python train.py --n_layer=14 --d_model=224 --experts_per_token=4 --d_shared_expert=0 --moe_layers=[2, 3, 4, 5, 6, 7, 8, 9, 10, 11, 12, 13] --router_score="softmax" --normalize_top_k=true --routed_scale=2.0 --balance_loss=0.0057 --lr_router=0.000658 --tie_embeddings=false --optimizer="muon_variant" --beta1=0.95 --grad_clip=1.0 --dataset="wikipedia_en"
Below are experts of layer 3 (counted from 0) of a mixture-of-experts language model. Rows are named router (the router's row for the expert) and show model dimensions 56-111. Each number is 500 + 25 x the weight over its row's rms, rounded and kept within 0 to 999. Numbers have three digits each.
After each expert's rows: a language model's description of what the expert responds to; "comes before" lists some tokens at least twice as common just after its tokens as in all text. This comes from a sample of Wikipedia text that the model never trained on. Tokens count by the router's weight.

# expert 43
router:476501484524497533499467523497495446493500532540528504486509481547470503502487480501488490511533493481526536475529480522515495472497481516520515511502482507479504489505
Description: Table cell separators
comes before: " ", "0 ", "1", "1 ", "0", "2 "

# expert 24
router:516516501476472516490459509503470462495502485521503492534496529482529506510466478498509517557530532535468490496474520490463496512531524491474499499480503487519462489492
Description: Auxiliary and copular verbs
comes before: "- ", "\n", "a ", "not ", "also ", "an "

# expert 2
router:489528520497524472493509472542486494486506524522497480475528531537527490534490541512505539519562475491535497496506496501474523467474516533474516475470522450534559452467
Description: Apostrophes and date digits
comes before: "s ", "201", "202", "–", ")", "200"

# expert 40
router:477475518491499506507503477508485493521511550488494581479534502480439521470513483529456532517481469497495536498505473549502493510470452528525494524538470484528481489511
Description: Tables, years, wins
comes before: "0 ", "0", "1", "1 ", "2", "2 "

# expert 0
router:494529539521532490482516479529489500462483483514521558457501502490536498505462542470474516496515444456495504511504500474525522503512447511506516513451538518488500527467
Description: Institutional head nouns
comes before: "of ", "and ", "in ", "(", "for ", "is "

# expert 27
router:469550474501502450467503467522505496505536496529518512518522507461529490473503484495439503495460469471473502509509517488514462518500473501496487508546500561473518542504
Description: Common nouns, pronouns
comes before: "of ", "in ", "and ", "was ", "for ", "is "

# expert 12
router:526486473525503501542529475448560494491443491500501507502508493498515466501491516501530481501539549452488517499440491527523447504489506497517478503485498499496499484478
Description: Prepositions before phrases
comes before: "the ", "a ", "his ", "their ", "its ", "this "

# expert 16
router:489514549499462491448502508496518523477517538494461477515496512557530498518519478547465516475500503470527519528480476506505505511528509505499510479512514501504509495482
Description: Mid-word fragments
comes before: ", ", ". ", "-", "ing ", ": ", "s"

# expert 13
router:503523500479502490496528485533509506514505525478468476520492479496496529510515496470520471547456512432542497484479504509530478528516528532480474515443534525521503529492
Description: Word-final endings
comes before: ", ", ". ", ": ", ".", "\n", "=="

# expert 45
router:519490500526510463554515512491518491485436485525497520527524489465501467479490505491562472525535541488475534496470487553491436507459499479519503524482475529465493501501
Description: Prepositions
comes before: "the ", "a ", "his ", "its ", "their ", "this "

# expert 50
router:483494464474546497498468526487466474504504450464534447534491531489506532500472511479482506520496514517527515444579524512482540480512534496483526460529539470491498513505
Description: Web addresses and number ends
comes before: "\n\n", "s ", "\n", "|", ".", "8"

# expert 53
router:528515511479530456434524443523497501469514459543490461523506547503465507533537498526524511539487503496566528451499523478478561485508517522473530508494470476502501505478
Description: Number digits
comes before: ".", ",", "–", ", ", "°", "; "

# expert 4
router:505515498518530508542518507452461497504531480517511482492444475522499486509497484516488526543459483491483440501545483468501522497491532481501523477500497465525524479508
Description: Place-name endings
comes before: "| ", "(", "and ", "was ", "|", "is "

# expert 59
router:483475494494522525518458514507455483523510446503542481528509512474507547488474483485491555516489502481514537459562502496470485474496495491489514473520472498452510516468
Description: Conjunctions and, or, but
comes before: "| ", "|", "the ", "not ", "\"", "he "

# expert 23
router:503498507514517449525455500515519462459482537520508480478496469483502482521462513490446509479509534494490471483502487473481466506517531472526501498491515462500501506530
Description: Clause-boundary commas, prepositions
comes before: "the ", "and ", "he ", "which ", "but ", "201"

# expert 8
router:530463479470501492516461495484472536548533494550509490507529492472505536510505519435491507499499546534526455453473517475506547503508526522480495481525499500480509504518
Description: Lowercase initial letters
comes before: "\n", ".", "–", "; ", ",", ") "

# expert 22
router:478542524492472469489565456510521495488504495492455513511475513530498503535483454491478482513467547496531519512489493502521525514515516462510506497473511501502529493472
Description: Word-closing nouns
comes before: ", ", ". ", ": ", ".", "'", "\n"

# expert 56
router:496478469478493501436494510527510525506529494484456486516533515524506522505541532532508463490475535486525482488483515497482520507519522520500520501498467495493471488454
Description: Infobox list dashes and digits
comes before: "–", ", ", ".", "; ", ")", ") "

# expert 54
router:478501519493526506521520521485467497526523483489553454482487520453464506490473465479529530505507546521490482524529514478496538492514511528445493494483501483511491529496
Description: Numbers and list breaks
comes before: "- ", "| ", "|", "(", "/ ", "km "

# expert 47
router:518471498510488537550468490464477496502520483490517488474493492539525511490487472549514461498513459497465484487510521473533449513486456477498491533492468469467515495518
Description: Foreign name endings
comes before: "| ", "(", "de ", "/ ", "was ", "Al"

# expert 31
router:519475557495475478434514450522502516510503483470507538509514503500530484479504492477495515474469473517489502468464486500502504548518522509493458479498524488466537525507
Description: Past participles and verbs
comes before: "in ", "by ", "as ", "to ", "on ", "a "

# expert 44
router:505512526506446503515529494532473488494464460501516534495507536518476506551488528496548540487531549482476441476538515510479511493483500523541519506481458503520492486509
Description: Decimal points in numbers
comes before: "\n\n", "\n", "0 ", "0", "1 ", "2 "

# expert 28
router:520481512507514455546512521460459494545487503504506458526507520465464510472476541491546508540498494484448517564516480453509523495514497499470469503488522519510476469505
Description: Numbers and quantifiers
comes before: "| ", "|", "years ", "years", "May ", "December "

# expert 51
router:476507465494503520518478523507552537533483494522507504456522515554507467510481512529504491518469543505529477496474472476516459536516501471473467540472529523519506466515
Description: Sentence and line breaks
comes before: "The ", "In ", "He ", "It ", "==", "She "

# expert 38
router:475473530481502483482477532533491484538468527549538503526497520494447519482475474523537530479486535504529507485496517511486510524498530512517532502512499522475518491494
Description: Section and row endings
comes before: "\n", "\n\n", "- ", "==", "See ", "= "

# expert 52
router:496506522498510534479538471490508495486498482468506569496502546493479462517534509449446503480509474496456495517487477507529469509525492507509458494487520480492481531518
Description: Verb and action words
comes before: "to ", "in ", "of ", "by ", "and ", "from "

# expert 25
router:509480544500505518488528477519515481546486475535491563443500501457471503485539515482494518484528483465510504490505485532521506466510448538468458506473484489487498504504
Description: Year digits and nouns
comes before: "of ", "0", "5", "6", "9", "4"

# expert 55
router:502512463480515483480496476505483508512480474473479509527470521499521528519572497494555476489497529476488516480538488529495489508487476489495519480485490521514469524486
Description: Mid-word letter fragments
comes before: "-", ", ", ". ", "'", "\" ", "th"

# expert 29
router:471535475483459503503501493470466532497516502452511443482485511491465500490468437512506471487476452511521479506517529470507508466500505486516481515526512481463512509479
Description: South Asian names, party codes
comes before: "| ", "|", "(", "202", "201", "K"

# expert 30
router:467495473504486552513475506507449458533518479496515493535504537477519521527507463449528522542468549462529513500522506514455495482516538518469480475512523524546489508505
Description: Word-final suffixes, table breaks
comes before: "\n", ", ", "| ", ". ", ".", ": "